From a checkpoint of a small mixture-of-experts model trained on Wikipedia: a shared expert of 64 neurons.
Below are experts of layer 4 (counted from 0) of a mixture-of-experts language model. Rows are named router (the router's row for the expert), down (a neuron's output weights, with its number) and show model dimensions 0-127. Each number is 128 + 32 x the weight over its row's rms, rounded and kept within 0 to 255. Numbers have three digits each.
After each expert's rows: a language model's description of what the expert responds to; "comes before" lists some tokens at least twice as common just after its tokens as in all text. This comes from a sample of Wikipedia text that the model never trained on. Tokens count by the router's weight.

# expert 59
router:126114135188177139141131151122087106147071113079075061145124165139087055121168081145099145138109126092139079152154132111114123075171121109089109158126117173111147151136104103077149144088163178161128143166143097092157120133172167139094165186091090152079170125143182104131191091116126125134101128129168081124130139174151103122165149107153155122073115137032086128134110148185149098115121
down0:143135089188118117137186066166135065163117106098109184125162108147190152180117119194161164105145139101078143124178126099126149146205164097102123135115118171158105181198179125164116149143124184125132161163078182130119165164161118124179122067126137147171106192190121109132093124126121082142109154163195106095112152147155094127130115096141140169128098122141066176150136137089109107099142
down1:144125170105061152165126154180080169130165136132142125133130109145101151089140142086173109165144091113174087117125134156146114115110143130153134087133191168155106137091081148107115142172153111143108198167082125123099115176110168145138148096136182068091130131099101127136097145109166197101086159123095189121164097114098120058100143142132065117201140138137104177140157115148120166118127
down2:112140114143119115097167140121148180113114114104113151104100136148074090104104090168130064137172149090186126103103135114109140121174129114099180161078153112166169126147155148105102103053091122120172134126106076107069134217193097094079143160081154190144088103154117113123147117142074137206111175145108086084118120082107087174128079088143144159074093126126125132104106150134154085094090
down3:146090166114136106164103083144101113157105171110159186098179144100091105121122105169075162125131150146113102134171124140080149117096163111146131130104146145113160144106175164153139095135124138117100087118156094141130180139127092111089192196138128128116130174168101167135149111092143160160090165112116147150116095137163109135178080100154159108095137145172194084096165152151065150170079
down4:112150135055131064125168163124123109130125125148097100203117094134115134089134183081102125130188122087106038110108167165095150100133085077083156186112112096133174156169143131086104121069114170105131056084118102160156128150076116141156126166102130192093080136167158116203145160158097179153077169153122138122137156143080127126084127179155067150129144142118150167122178128138167149138108
down5:151135141103096091091168080136119168142176086169107107157145098193151095130145178151101149120155131097054126080096115095139095159121168180126117147182081139086057100147105155193110169095102120117151148153195145064144114156153113139085129142111125119149145106132152119132069112106197137103174087149102152125161103094120152214185145131087087095107159146139181186095095088122149086117165
down6:148106165150090084131139084120165112151109145134110102151104081108074093193156181177125136139113118115180091172125173170106072064105121157128111130102158135117140152026126165126050157171177142119133184102166097070121132137233182096068118214179107153126082083105160157129087126150160141112123179124146109104165085111084112130188119158086133091131098123131158113114127179081139142124105
down7:154066128144121137091098118124118169146063118114127137110131073118158096062136133067096140118135118101144108124113215087182098109191063130129138129150138161120102148089086091126178121109150160205134128166077179127091108111114036172129131119121104120197084085126034111152163084176154173100123143162156117155167137110132067146164109129085081135150117104115109108111146104129151214145097
down8:126095111168099092106105076086169091104202133067097125134135079105115134118109122150139164134129117088093119173128141109079107096081110140100169126174114062162136170155125078123056095109076074126121104127170100124137138176178153149136157191144189167120111090137119095130153089082177115111123117184168062124098154147118207097077132135127149079154123113157171133114100170118152130139110
down9:135172109115216192119128116175098110164138134102082163136140111136118110145094140174093159123164080117082083110170152125092146084113131144151128087114105112188094139152080141162140140084172132161155170168128126084135222142102135160096128126131137127119082152095167075150175109076142138109117169157148125124122136154089148071118105156179173137088166101153052126104165126121135108106144
down10:128121144091173091139160124089107169115134198011109134126183162142103151109159106138112170105159179128100061168122132132090100125113094133152104121125094094087159092178069107128115138107170167136112106215074101091126136126149130101094183161160136100094193053217107160137123141132159091112181126105144107081078147127151119174129122152130143162111066131093141104132147059179131161096097
down11:122116146150145164111143050092136089143140133144173123139096145115137079074177164113062174151115116100136158136116162081121108118148164110161145174140079076139138157098152132110119122079130155177099158125158047063141156087144116113122131129162113096183046120122152106101144088145091126123108071166076110176097131113154156155152136145150178085127116150126181078150106166170146135162144
down12:076175152151139183135143147153065078183102106089117158178129127169122157161166135130147126155126136132116104130159143126143146120142165118140153203096197136179162131142082145130113094105096155093103091119149073137106175151105162101106114156172109177146116150142170170146110092189122163179081152207115076182082116117140106101139184176108136160101159147126109068114124155144137120133140
down13:138063154106174146169192119134170140094133115088115113123142152129121098160144057180120143137173161128111125119174075120155156119073178170124148172118134116130143189113100132114115124113177160051128150082126147156132103089185149143136122126155013152086097144096160121079180149045072126100139142158120140093139116141192173100183100135157136166136104192152132098164060114135142089122099
down14:120089117077082129101089079138138115127132195092153133094066141128167153122135126109147140142155176087174103148124179126173069107130165179192097133139171098162155119139114101135134113064110107189159143144094152076126145091122121083104080115104100153125102098061123110069118119128117150127126108143132141094157091128147116161123123124165137135145165078162172129163155125084076185154086
down15:133146144135094106112116116133130113082165103146148083064138127122150151106148161075177132175149176163113128119093115084111167181107109113125084105143136084125101128132085118107075115096127164103131140155091066065157151118113066162055116113099182111085163152097124155142107144090159151166113125146173110107149104144143177153118143063099171077125148142110108217098091106169058137148157
Description: Prepositions after verbs. Prepositions following verbs or nouns, especially agentive "by", plus from, against, after, until, e.g. mentioned by Homer, killed in.
comes before: " the", " a", " his", " their", " an", " this"

# expert 60
router:164136143107180104077110120129154168125093084089090188124151098150106135097159170150078145086131152146071200159166097107071143113149123150134112118135147082075082173074198110110134123197156156125171097127078118103112098087106153132131078095187100127142178096104113150072131110109165160147119190111083153138133169115080132155079148133110090103157159099160222087141139135079126182112171
down0:149109167149113148122174114149088206121157155151114091152129117139150134100080142129161118124125093076125110110063137120138158143122109156150165137101090142093152122092122131144079147107128096135098091089102166163126087086164185165177117143135118104129157127124165202145126138155201116188107083106095127152112143129084136132143223087167111117201159146174116080165127135091113178105160
down1:110089095137119120133099125143144124119160138127098120091163157087134058096123188123102145164128092115126147099090148103125113087077062196159120160121157138088081162127099190082113132133108111071139138122141118188138174143167106127111164108120146098063151124128134193180204053076158101197104117165173190111137108120139189174148200092135073124164102096103115146106127174061147163100132
down2:109069188100156122180110086168060159172110135163124086103084094118154098180140194151089193120166057091126133068102142154165099176065097119105196134142090138169124192165107098155107126204121114177127127145127167089184167142142165100175172143128146087146101130139103068137078170116100159116168100152182123108137090105109135122172132078106145079130141152142101115088085192135132088136098
down3:092126108103115128123150112142136125146134088073122111128147067071122117171110133085133099152145110166090147129066139116160150111126124134189135152146108166143126142175127111131131145109116098107075104155111055133187118150167154103111148098093091113075093086156103096128152185043129106120118137135171066089108144157170087205104091106089175103146096111103087138128110115100121158137157
down4:092102115129141145075109079200161112124086111141127111183152147114148122108109113096098197168126057181125162132162151098164106136112123055130130147121106093136119189112116121137166211132076108127154124101117151185135126153069133151143124179163090115095092165136160131122055175130131114157171104084129118123155134166125136125176159085135166106132121151103068174123120178119109145090120
down5:204106144148082097094156094055096160120130175070113132146112127176123090070172121133080147112131068151107158106092136108152147186082134133128105133107105132130153117100085134145087114153099101132148100145081166097121112130146134071117164088142133111180127089158103124148191089178143113140124193101163150124108102139125103126139169075028193069122062110163132120168092161126162118083110
down6:130188154119094152105131122065097145181166123154123143151167140088202108180185143158100173127153112101128102102143090087139110071114128131169089152115102094110093115215180122187144083187137209128120126124133202090158158143141187120134136112115087133155150088159086112138162142054106093149078164128132102106098088150106145124162138146114119198133115114129105061081129092151136129123121
down7:124130119206152189132098125107154105091096125116120177144098164194010160162150123179116101158152148151086129119120088144159115116117165136074161155112166090122147078228119074139085137162063099154141143122153127153094107152133056136121146150172117116135106135178181137130134107143122131092158100124157149148117100126171124139124110085078145088096108109170199144128176119118167149102143
down8:160112133173164100115070082112115117147113102150122110138085132049111142110089055176128094140071116151177186122173129144128096157140098134119173149033176064141115171104184100139113162145088082104094139142156145164114215190139154104101136130168086092150163143131114150145144137141134140098059096124116122109168130101165113103126130085147140112129097161176097191131120118123166113134137
down9:157152136147103149076184130157135151177124079184121113160177083089180104116180153120036143114125151111102104090096129102086131137113073129097105170161134151082099150083161082165170120087115152115166106112124102136168134076152143131211110121135156133091117075168154094157120079118165089109115100104146084098102123094143109153087125151107124133139182094115084121143139117075079175113125
down10:158106107153170162134077116113111059077085126096188138126089122139097080117130135112075163144145137126106116116143147114075105126140129184106124069061123156136101102153139118132129124111109143147142102178114108140113171147144083157110131156165150128180128195085141147156173152087114098084076048193112094109100066148178183099089138118074163117113110124162144137082179107151117167149182
down11:135122107155139204081102135121118125130178068163133121098135159144174112089079127124141104097120135155087101103149103181149089119073192108189135144179086178140142190165109150097125076147119109106135154142141175181120150183132161146141130178094155159120179115069140095129116184112111079085181109106143152150093155113132152194106162139102114130079130146141079179036121148135139143145182
down12:131154150147191121104090121109152099162166077145122094123133180124120154153174121138096130156108123141117138111102130189143139113167119165148158086154135092148112167165203163112067147143113079135108077160163110120150167140128181120158108106176106155136149085130083142098128131099190128102103131149182145149150081154189154129145126158137126102120153109106125207106105192106136185098087
down13:100137148059149065098179147113117167170073110192119139101140170104144120116184174126119072202089106117168197132160108093165158158105104112152135146129180165131189093121083092124136152159116174127055158155147176139093110122116137122208103142110112117166114159153142139112113211079130165144176141115153201189154141137149135154131146178139106128120102107135123052157132134106089074135135
down14:104131179126109171164026101156164131099133076143136144108134111104160114149114155179160110129127115143127178179179145131123154142145120137109139129082145073142090074049155154072139122144136117141128106164171158153144132090185136116043175116142122127110136099131118170139151126170141146138102138110213155092113097125156130090135121101152097134098089130094137159143101122077115143096089
down15:069159182125155222224095132096142074163154123148124080153103106083093123138146073115111168155163159154170190114127132134160091153123137122109066150133188130086139139146109179109119144118152179098155109141105098121151083158079135161181097142193144153062159102208125131122143110127136168188140179161196189130139121110152132147133092120091167148113131035078117112158097128164142183133119
Description: Infobox labels and copulas. Field labels and linking words in infoboxes and definitions, like Edited by, Genus, Born, Species, and is a in species openers.
comes before: ":", " a", "\n", "-", " by", " an"

# expert 23
router:063162147160128177172082094133158097106120119132146122107153197163154145149082112139118126146105184136123109133170116112159109086074167220113102112159123103091111102101177093185110103174119122133129131128132122109126144110133127084112116096111086124089114091076176195082158077093132109117116137102154130130116129159170148142138152078158189134110117139112155084172105160145130116095159
down0:111132074103083114072140106113116144122152132146092154155168102129145116123086145163092066022153108108089176123121116110090068128167074148120175144119119145158087181148121119120205114067105106131155162144186104134103145130139059181168146129093188147142126102132041123044164050138143129130121129078073103107173092195135172099159127067170182145168130147103100124095126103102119151126170
down1:167148164129102120097142117058135155108141092199105113135118105102074133122115206106122147156143146132121178165081139131118126160124131085127104192129082125125101086113130140192073150129140047083185165138154134124093126179029094140255109122066131128157168144134052094149097136156171116141101137080155131035131112048149109128151122119161079104170099073117094178097146110122110129172096
down2:119098120132126173066135089134148130100135170128140195153130128072128104109132190130144100099166132090144135124118228060168106119124098123140135170117112122142097076113159125097112092182109169107071119136146121102067131101122147167171121074125105105224097147134108205080129121157157222100114044177123169135147087148111192162149128156133160109175121148164136100145105132117093144124171
down3:123178205179137178099133188133150137061159117113081102094191182091154100114070051127109143114168163147087158138103210063110146114156176142175089152124064135092100105120084144086163121134105112203115074100125082107149146104087117121119101091135104104134148150095104137115162104052126090131146095173041098073136103187152099163117158115139151098137132128176101105088087134141139160094122
down4:131082091109164141143185088086144125131098167120139162137185048121128165165074180105124124066086143070089174145159148145121086163145148155183074097214089158089118172077100086130166089151077112146098167151151159115094158105099094108067146145125128108082078095124133130133100089176088084165158141121102083178117136106099184122144150136214103110095149180169126029108129171148163166120202
down5:104133123067093072095128121105078155105128148075092102123165100120178138112147191185147182147141129148079105092134156142178088128161144097115119181098185145127095114098104104135099126108145113083116138131078106169128144174117131091119113118111106109148089142126101122143141133180132164197184108078097101149144119124126149109201144155158065172168137125151186120168116111122152140122139
down6:065104097157166125098169101169083147126133104142182139110107118158116116145080142162104113111157099157104111113139199106195152044138156141173107125095077149138124177132121105179165139174125182126079156145121094117140085112101155093157136118129107052146112102138151154123140162102111195112161154144135165190097186103126141087085133167124156192151151151149122092139171160142051071144117
down7:133141116089120187079109148109095149119096096043049115082138123147113106141117127104135140119093162118186101119157146091092175159149147146068079144146169118073136130130144108106190150154169092176105105155113089162173155123177087156132152160154083166109093052156146110079126122102095090159128215099103129207130121126167190042145103121129134146137153169139105126090089068102122170138133
down8:122160088113107135123085160123158140172158200203104120111135175138085147165119125083059169156038117102091134078125099119175146141140091109152084131099146114141148121113121120105100164114091107127112126111137132139148139065118113161209133158162129150181135100148109127137079084220072144125102146109143081096127177082105158168112158135139104119178163125167109122126147147029114114125156
down9:178148173103107185098143150084117141135134113119114118107119147124063132171146116134145112080086081142112171110158052121104117100191087150110105114097129138139161187091112099125175131122171108181147127069122123170143088129158122165142109103155183130108188158144108163152117145182148130097139106091101158148160181141118148140115101132116181151159159134139043084115183115123136155120197
down10:114097110107168098122113079101123143091114154129128140088125128101151144140153116132124087132133108105147142190151142155114104115079157062144144159143099127156109164162077068109173091098146154114165056132106124136115131158175136144122176173088117071197138133136109145136161099177132164096111194104109088158088103102195100092174113083127141139207078163125158156149127111098245124131067
down11:151119117103134153164085098119100124135067142128170176139128178107117140102171148082109109086202097152101107160105140140124060206111094148148057059105133134116088142101108116123116187126155130155129106113075157118186152132092175119161138150104128150098229132093093149087110115115108148106152142115119162076123173076093057154117084139140094118121117135155183146139148116149096142123115
down12:139104115098094088076104142106132166137128155152078144123199146106159129089117163097085106110134084117126103162061116111129118169172101070112120137116192088169096161115109173099117137084117164105032097102125085170112179156149122184143091150181189134113159120157120125136156089142066167153107141059134085093153104180105170104103147142116076160183190128067130131114109167132132150106162
down13:123159129064152136121085148150086072072145105157145107071142138171141191130112139039098132142129146159158098120078145074119122199102096103133104127151130095113123079177088174065102138093119097135103115062162138174143090085140098149128103110128093146153184159114099123136165140108114056220169115124086118097116132176161131153118136117207144105110136086127152158087096125129156154126097
down14:087127145110134128144156128104121129145109047211135156150164131172112158121121108098167160139130118138137110119152130104176098134089179135136082128147130114081072121087077132144119113131107162197123181064162153188100118110101099109131108140101117159156068152151168212079106114162163087089168117076084112139128181096092145132116125140157126130107141154152182102090189159102145155082186
down15:096139171100139125073113176109129157172089148149117138140176109102097099163117132149130104060107101186163043116157116172178149168120114146136134131115149176109133105172131095103136128139141146088095115112101129155104137199155200193147127117101174104119125101107116143169124138181103162144158163093181053122103086102134175142150085157082084137169133145151138122105063159168112114151183
Description: Place and time prepositions. Prepositions like in, at, on, of and following "the" that introduce places, dates or events, e.g. educated in Mississippi, As of 2009.
comes before: " the", " ", " a", " his", " their", " its"

# expert 22
router:153100135135138138172075163096204124077121124080102093141088097169114122131052088176082135086117126075130107161132082158105144164165168114171110075160113093079175165108120105104163129130125175113087096103065086097157162120121175113104169174132115174072171075094195095096118096085068148134095189086096102075129108144078169098103165155116133174116142100144132119140167145163087162115108
down0:130143057188135151081103138143087137150113139129094169153081163143122101154119113179093144192096143081145147135116132129125082144164094162153176189191139112100086130192166129141169166143149104126130154160128109195144150144104151154137096070079143095079131128172191096143083167148097150086112125144113131143134138122081191124089078120072148109113181124102093147153155116091174143082161
down1:087133115078098157158123094081131143144165159112104141135169113118125131151140170099125175108188107102154147070112138131124070175113142106122180107136167122135093115191134093139116138088139137116094140175152107120127140091164106141108101099135137205153124139108072109174153163097147099084127161153129168137120139125132151186114125083065098066138142143100147142151061155138229130079147
down2:105131110090071079175097107081135120070126131084129148131102175158129128119095116068074145109113151125092120098135108111156106090142096096130140166145116164137150115244163140166127151131092106124132073167117150127119137177096162175136110063146183131185128107186155173118089135107129188094168174132078145114116145123144154138139134104118077108081137192145122095104132124173145133095145
down3:108054137190113153116128064104111115156174071081109108108124173111156119089138144149200111132096070103148208093122162182159121175129101160147155171128181146142153148138142196200131113139115162142153136103140095130121126097161074124129145122222114116060132116081107134097142132106176147167154100126155146111160112180186125119107182122062138202147139112112090148109125116086092153151107
down4:109164165149097132086110140141090102093115138041152091138159145123104119132137204141138122102118084106138151158120177109107164061169133146074167079103161162101188142123134143135100195128145129100149123047115119160097135108158116151110125198143146135156064136112099060153172082194127131125117179145164156079143158147137138137124105149108163117122162105141160135109077117109177163153148
down5:102152117102157172156187158144103086146161124140065093109075119049111130097149130131115110096144089165170109134156155150102121132140135142183090142144134078128142162152103079204149140142160146134089048095143118127109092087140126126099169197110131123134190096083081076121171067106150101109159129195165132110177171114090146091115148106110128169093130094144075153102084114118148144149095
down6:136161184128138143167182074161087142104135125089135108100142035164185127115127151146199094106140087142120109134183108180112148128122124172163104164188138136128112139045149099084158128094119098187130150213087115131107197107207136160135139109118153126150146111072110168173116139124149137234136106103099174084140143132100164106116135077089124121180128101098121121130093109082105172091142
down7:150127151091104075119128154153161179119201109155138113158126152142151105096162071116162131132104091136105138071147075147141152077139107225095144142144157073150132157162112119140058159140132133121102121114087142119103141193054117137117088131144144134135121138121086087084146111140106078140183093145097157152138132096130105136129094161064216155118137111143155145095123140146132106151180
down8:117183171141120098159136083172082071191130189089124125109116150175145146134158127140131078116121081082161166085076146121147103134114182096088122142090114180184167155146090118117169136109128097105103104151100115053131176123152142107094148109075102128122175100130118092077136137133104172124143135105136134135152121125141125123173136113107129104136100201129071084121151160214124132140139
down9:140127135104194124174123106092183178099133115190104128149150139144200119128137158119162130156160097074128091105137126130116098125177120073103097113158083172141067107157104120162164104090120162211158121153143139183088096102101119173156122152191085126148103041143148114158127096162146174068170116139153075185121164193149125169104121153115153131130127139119145090054146089093143143112147
down10:125052084158145129135113099104131102122101145110149158129120116152097096132147092160056157170119104109098100151217137113069156169162174176076207126134117169133180112094124157121158129174136096123169102093085176091123096149105186080153152121082110092087102117152139066121107146150126133147140092148139123099165128091115146122089172083175081109078160143129131121151112147123122122116114
down11:162126170134145113139140152131178114138106135106129149108102173053034079119122104129151146133052159123082112140159165138164154092089175120117069119091099100093148137180162133162060151100203157093104120141134135151094117162084087092084149133096175148128129157103186150123121184077166128059101099110128095061097189133139132139129186103137115174140165165166137131157196143186181124188122
down12:184139096145125133167181143196099147104178080198112124113117107097107103125151105092154172124102139160155135085148116091125101120114074143131093132162144105144172116113080104147134160156060182177085161146132155102107061094200152147169073114095159125133124154139038149127107136134146164128184101164118121138143124178126095126183124167094144130118119071162111141110199118154115120111122
down13:150140144153088144072134127107142101181174156136117140174112131081127125154109098145141132152099176111119146074110098171140094122091126136118093191148152114107126185124132142208147140143138095102098115170142169150135122162057087103151100178138083079153052185128156086120069137090105094113095093094089066074127149143126128121093101101133134157128149118120143115145044138062151134099164
down14:180136080128172113155170167102112074098150065128093153142096153134122110160167115132114115091155095108127044055121127151069080157163102170083104073120150182173061126134118181109154121166142183073146151141155115099113158161120128103136117101123127133146120164135128129151190064146190095124130140151083150071219113144127161143135151154138128148149151093134095112117117088140116158106150
down15:155143084161143158115168057122094118182101149175217156176141114130162116138135105139154117135132165123113080096143114092160160130151141109099104139148126140089092048146197089165102139129205144188162122196135109174082095185099075086165092091128109130096096146193117113143191077090123107121112131106180150145116145094132103101149132080103123114099156159100161112174169174114129120099103
Description: Numbers and Male. Digits and number pieces in dates, counts and coordinates, plus word endings such as M-ale in awards and census, element-ary, variab-ility.
comes before: " |", ".", ",", "\n", " |\n", "%"

# expert 31
router:139115151151067124063177116138133122125090081163129072172174143158121133059200223123120170097097089099127108143102085147101123144084110079164128128059120136104170124172125122089147108141117097160075167153157096130109054107111113131151163153129184161121141132165108152074084095102132118084144143149070115194118165117166135109095204166081174119164173191147105107093160101092146110164135
down0:123136078206190160139150153148159160096124110010136097049083101091104128117107070136168131041118152160136148103121130135183138108157115133127147150152181111057131120128084072139129126163062049110125143140134160148153110131102091108101115069148097134112093113132149163126114128150154100075148097110124104164079061087163083100114157106055060117134118132116165106110104146184146220164130
down1:128119098175166178084151100167169093125112159144146088150076074152158135073113118104036136132124118150179056080143179111172103160155154096183111142139074161131104123193085122035156163138114141147056118147150143188175123085106103088158154138132093113160154093117138093140159050126150098101145100120101070091114140145195133098090188184132116055082136135123130110055128151112139128092068
down2:129123102132156109156161168140139136077128145100143108181116158173164176104107120097069096108120142149145112166078110166165164187149108155103140137118147174105081108099119124139152124124173127085138157118059131109153129117174105121138093128123172127129170162137092127141149157099102100117165136114071170075086145148126121161142088197139112115123151117113174167146131135106162153108165
down3:106123124145122123171119115141142131120105097115161167159135095161090070110110152087087147120099181144139083117143081062084158129186061116146055166186135131120161116098094157090092124137111067081107118105145138123135126071105106190074075113097137140123137143089145117128132147145104198106109103186113168128102106088101159142149164159123091135134130099147175210109112138072157141099177
down4:160139087151158117154110134114141113073150101189149153111093117149166109202119132156132090125115167116080198146162130111111107111111082152135195142083127137072123102131118165143190171086116039136135085135116138128134128128106106128116109070131115105134094153124146096178160097164140201097145117196146112111173168103188123138137135155134136117099141135105080194182139177144098167156116
down5:066109134120103144076099141150101095124166111207146147119103139153098093108134116142123173114134156104135141090131102070178102167126166132074136161115095159069093125182122138121121152147144096099147166130120076137127152094186163156188057126150115078167157157135125181154151111176060122116174128177153127146164165101098160152101087166167127115080178142154173149123110118137158090144188
down6:117069138142081148147145167140187108066097121140161146212177146182122115111132141142110196108122127117114160150069140102098123147070136195126102149104127130165119122163130085161123141132086100145061141108103164141174147085120072105124143154063128084134151122116129153119141128182166039096135101081142091126146124082069183055123147110116171155089114156162152136100128152123097097115133
down7:170090081154140089155139077105157104110162171148164098102135135062123173085109118092120175123118104142143122148199082124142147163154144154145101149106132079126138102110170111139172070143152164205132126184102156114139094124103130103125072120156149155150106104159089171105067143118170086187163058110146168201122072124086084110128136165149133092106132152102109122043119135133170189231104
down8:069098113185138104158143128155158104154101113136105139143116133091104144123125137123163127200180244147120140121100087134187090170157114111124116162122131093144109167110137104181092131144113126115150095171097154138152130165159068165125159120150163152064129190149157157141127100135109077129102098117186188109070172115190158129115104087108131140077122115195117150133123163066133183131130
down9:156142166101102164118072128191161132083122129117168161094111107126096103169112176075168197128154112135116141175154117129113119147089140107170152175110137109137156104166128137058154139145079123155145155225123105155144153145178157153145092077138157106154162091161107104098126192085145113080064096113084105121167124150126099099128092149145108123168141150195111136062118140100136089117090
down10:100114086154174153157114141176158188060116130117186100089067147100156171197134125135111078054157180113085146186143154092097130110143116133136178116137074159090118126096122082105158116138120140120172114095146149130095170102156103099059134162156128108135125146147165176123152134102076119150164120205162098142110135088159191137137160057159149156095141106120090097109192085143136137127040
down11:166124141107109134113184188112125122130089130152149148171128166139114170113090076158175107123090063091110151160184081093135178137072182128096148085073134106120130138084107106105126067154129135109149150138141130104161116062172117082185123067144120147132097163140115118122148161167106103103127162142089077111114143100138159107082168139112101220129112193153132117120133122159168136167184
down12:094121140113147160126162127135135081091107133073129129129135117116168062144117126084094086118109090171172159144081137157063149115077170149133118124148102093108138156164182137083119129120200095157179149120143148104100147138129068140076084177130109130137119131102096145107135161168116081160114126152093178166156081101170131115181105167094123072091150240140118055151125099096160068089169
down13:137063128123123118094115108149183135098069115085142146161164135141126122094143095130187153122121077105162069121055101121113137144105147129116134116084097171126180158116127162154138135094174165090165092093143160102123160079144149150077091176123152076139064118187053129109065132147140127124092182147152054195117145140157143126157154197084134135169072111095129069153113126133162173127069
down14:124168146135137152208174164169125107149186162118123163135164154146071096099123141138182135147136142107151141148119114102140119176154121062114072200157131127178124152102114133182107133136167119129175158164147136117116083136157169110059135137102104117054047164079129098165053164120130104112049148129083124124136169088127162135149118187118140171133099110152114151160084078173116066093102
down15:136120132127102139127097110105144133109116147044150090140107091148109100074118137143112134125134128092120121083132095144131177152078156097219104167152109146114126059105136122095162131128109165130095162164165063127116181056100116144065129151171163120186116166141070139064136148094195151111143117105092106104140127160147125119107135185096060078113125113176143138100130151082200023133120
Description: Numeric separators. En dashes, spaces, slashes and hyphens between numbers in ranges, scores, units and coordinates, such as 2006–2007, 6–3, km/h.
comes before: "201", "200", "1", "2", "202", "199"

# expert 5
router:166101145086096080067173138134147133094152127163165126155164157141155111094137166138168124158106130131132175111077128144098122171095078092169128120076105106184124148158126068202132107112109099120128133167126092152087090113102067098145153152096166147106086180186047088079082122112100088133165119147094121184121141064137131109130133169111167158199184210155122103138173092127099118135196
down0:101147116113097119154134095101146089175168126140129134151093143193135150127156146128102217137155120051095090115083168071095099101113148119109183103145143175145125132110141148129110121135125149065016160125139069123109072104137141139169130084193187183147177111056064174099140148083094215098159097104102121095103175144141166120128152169079170135135177120136150103134142130045143056104117
down1:112161133100125120135159085116127153128100144130024074141107162153138146126131167106123191112153072105155060140182143187194163160123143115152140105145186142150075146089135175151131156129155123091128135151167106187154146118094193107126120134110136143119155160111149103170105113113119188079135100088132101197125135145131081219165111114095158150200105140125057114191152135125108091125122
down2:143171194158135113057142117161077146152074110222153163114148148162092111085169144119138144130125194176115115109183166063115095101166115070144128152153107115121111164157137134152122141146130125144114183078152180149133136109124143113171195152138164132112090140186096106154137121099121122141125130195188212090123091095181125122126172094141107138170190121107086122144086114150155076179146
down3:183137120096144117138095138075152136143093127073132132071175140054143140170103088147162109098172137133133125117143132143151116129186086085127136137166141078151177131116131099134193129136084127158115146097136113099074109162143135138171069097190153161155089141144143150119101129150196123135088133143073064117091156097133141120104114140104163121131132118053167128164168119114119106135119
down4:133133126117122118189038122145119119107101112181146155156143154136125171167131143069132127145142159138122124079127141113117115093157134116091158127101114130176133152106105152146137188185156107071121154075136145147132160092081104152240095090153115113118152092143065173070122128137183125158119141155115128106096108105092076099118134113131117159145093155114098077145111154105087113111121
down5:132168149126094092107152081105137134052083134116155161147119090198158118179109166134126154142127157105100132113113083177098152060130133151093125134139209135108062160130160129142106147073145204152158138125094098060097114100168096100132153128181110095148067148129125164098099138118104132096089109135108114104067122141140130172124130121156094132102126140143111150122101154132158125104153
down6:149064143123057073175125166121139147125101112180092107173106105178133130053129135122079158131061088102176094058090119124153090208122125063148078165127108090111114166071123131137158135130087118078135116084157074127150121065039128135109141106113083113176112120159160144147095081121120128177073093097104047155155156157120132152162109127126099180115107137138105091153139135123135170074127
down7:080100101068124079156118162150181088137111093102079132136133118079118124111077145111094154084089121109139210093130158148124154095164124153178142132130154158108172183124139112137185109091170144111140132166138085091134133112116193156124101167103096181096147125100078158118131137158140152159059100106108057119155084103121137165139112089146141094170099091138159079088153150178168134180126
down8:112102101117133179098136184085149081090171151070185075144152114113091122155131117104083069195112138111169096116046111125154150099133115136139099129186164119106168167129165120093129089074089112175132126172115088082134105109151119107067090146107091070134070124147194150153094100141133081108103114156135132098134146109128121103148155167110081166114082132131091122150121104102136180083156
down9:080181210120175190113082157137163082115137118035116136156140122168117127102101078137163170120123118131174065106111101114155112100160093121128108172104124132126166134157121112076166153161134124101166077131137105114125150092104138125172125176123127172185095150079082149139131091099094132143108109135150127141158104120046139131111155085159120070137150093106150120079112128183078099110194
down10:119045135088166145161155187103157072090098153092172155110145108136101092117148120125110137150142186070142162146117091137114181117159165162169132179168158084174179158164146142097123152111036115129115092109125118118199110150069136140121112166134117063128096142162122140122135133074167149176150106104095148128144097096164167107193159157114151139115080141152132186090145101118161083082114
down11:055118164134145138161140144169100167073125109145139123143083101130104121172134114159121074130149136099160144133121080128164148136143162142167093142138132155176154136123148077095135201116138119125101144051154041113085098142108195140141111078134095106148122131112077169116108154144177197131151138138099101155140130120090152150062184136156070126134185124126172147146106137052094160116111
down12:106138132124122153210106053146196075083102140166153115106045120139111107154103094083168135104154164104057101134142141130206133085144138153047144148134143149134121139145071179121164143187170114116101165143137128110136114113141110120211095123164164125130079063124186163163113142140083191080118148132171102114102138150097087047103096100126073102102141080093139148156141113142131162135073
down13:122127149148126107104130091127124127145145153185174096145117131086065139135196188110154131126126096078169108145130127130138164131112092070186153146100158153130139150106091139090089128146109098091102120122147122183175152023109147143102189132092132137065131206148167170088146151111103130160143133090116139110153082127195110094131129140110157174143174073149088148071116096026105101142152
down14:141141096085129077151185075119177159119130113177206172121129044145099092122127152118104132116142136131114118090093107085139168156163056169118143134131154179158099157097137089089093080131110166095179106173113161140153139107125109172134072114146121110113128180108109110088120197124174127120153116091158133129184140119175150133162152225134140091016143123111129141136132121102112121142117
down15:124104144109109147103154098184083127126116146193096165105131152187055100146162167102190145139106095083150105157110077189147123159164124125113100173124097079147123105133125096186116137119125121122107159091190114062104115178075078120079091137114136126077111149181142146059065141162106160094118130120112131111096129137071097179165130146149124124199100183196207104144100097124197092096154
Description: Space before numbers. Bare space tokens before numeric table cells and years, such as | 2023 | 26, the 2005 French Open, 1999-01-30.
comes before: "1", "201", "0", "2", "202", "200"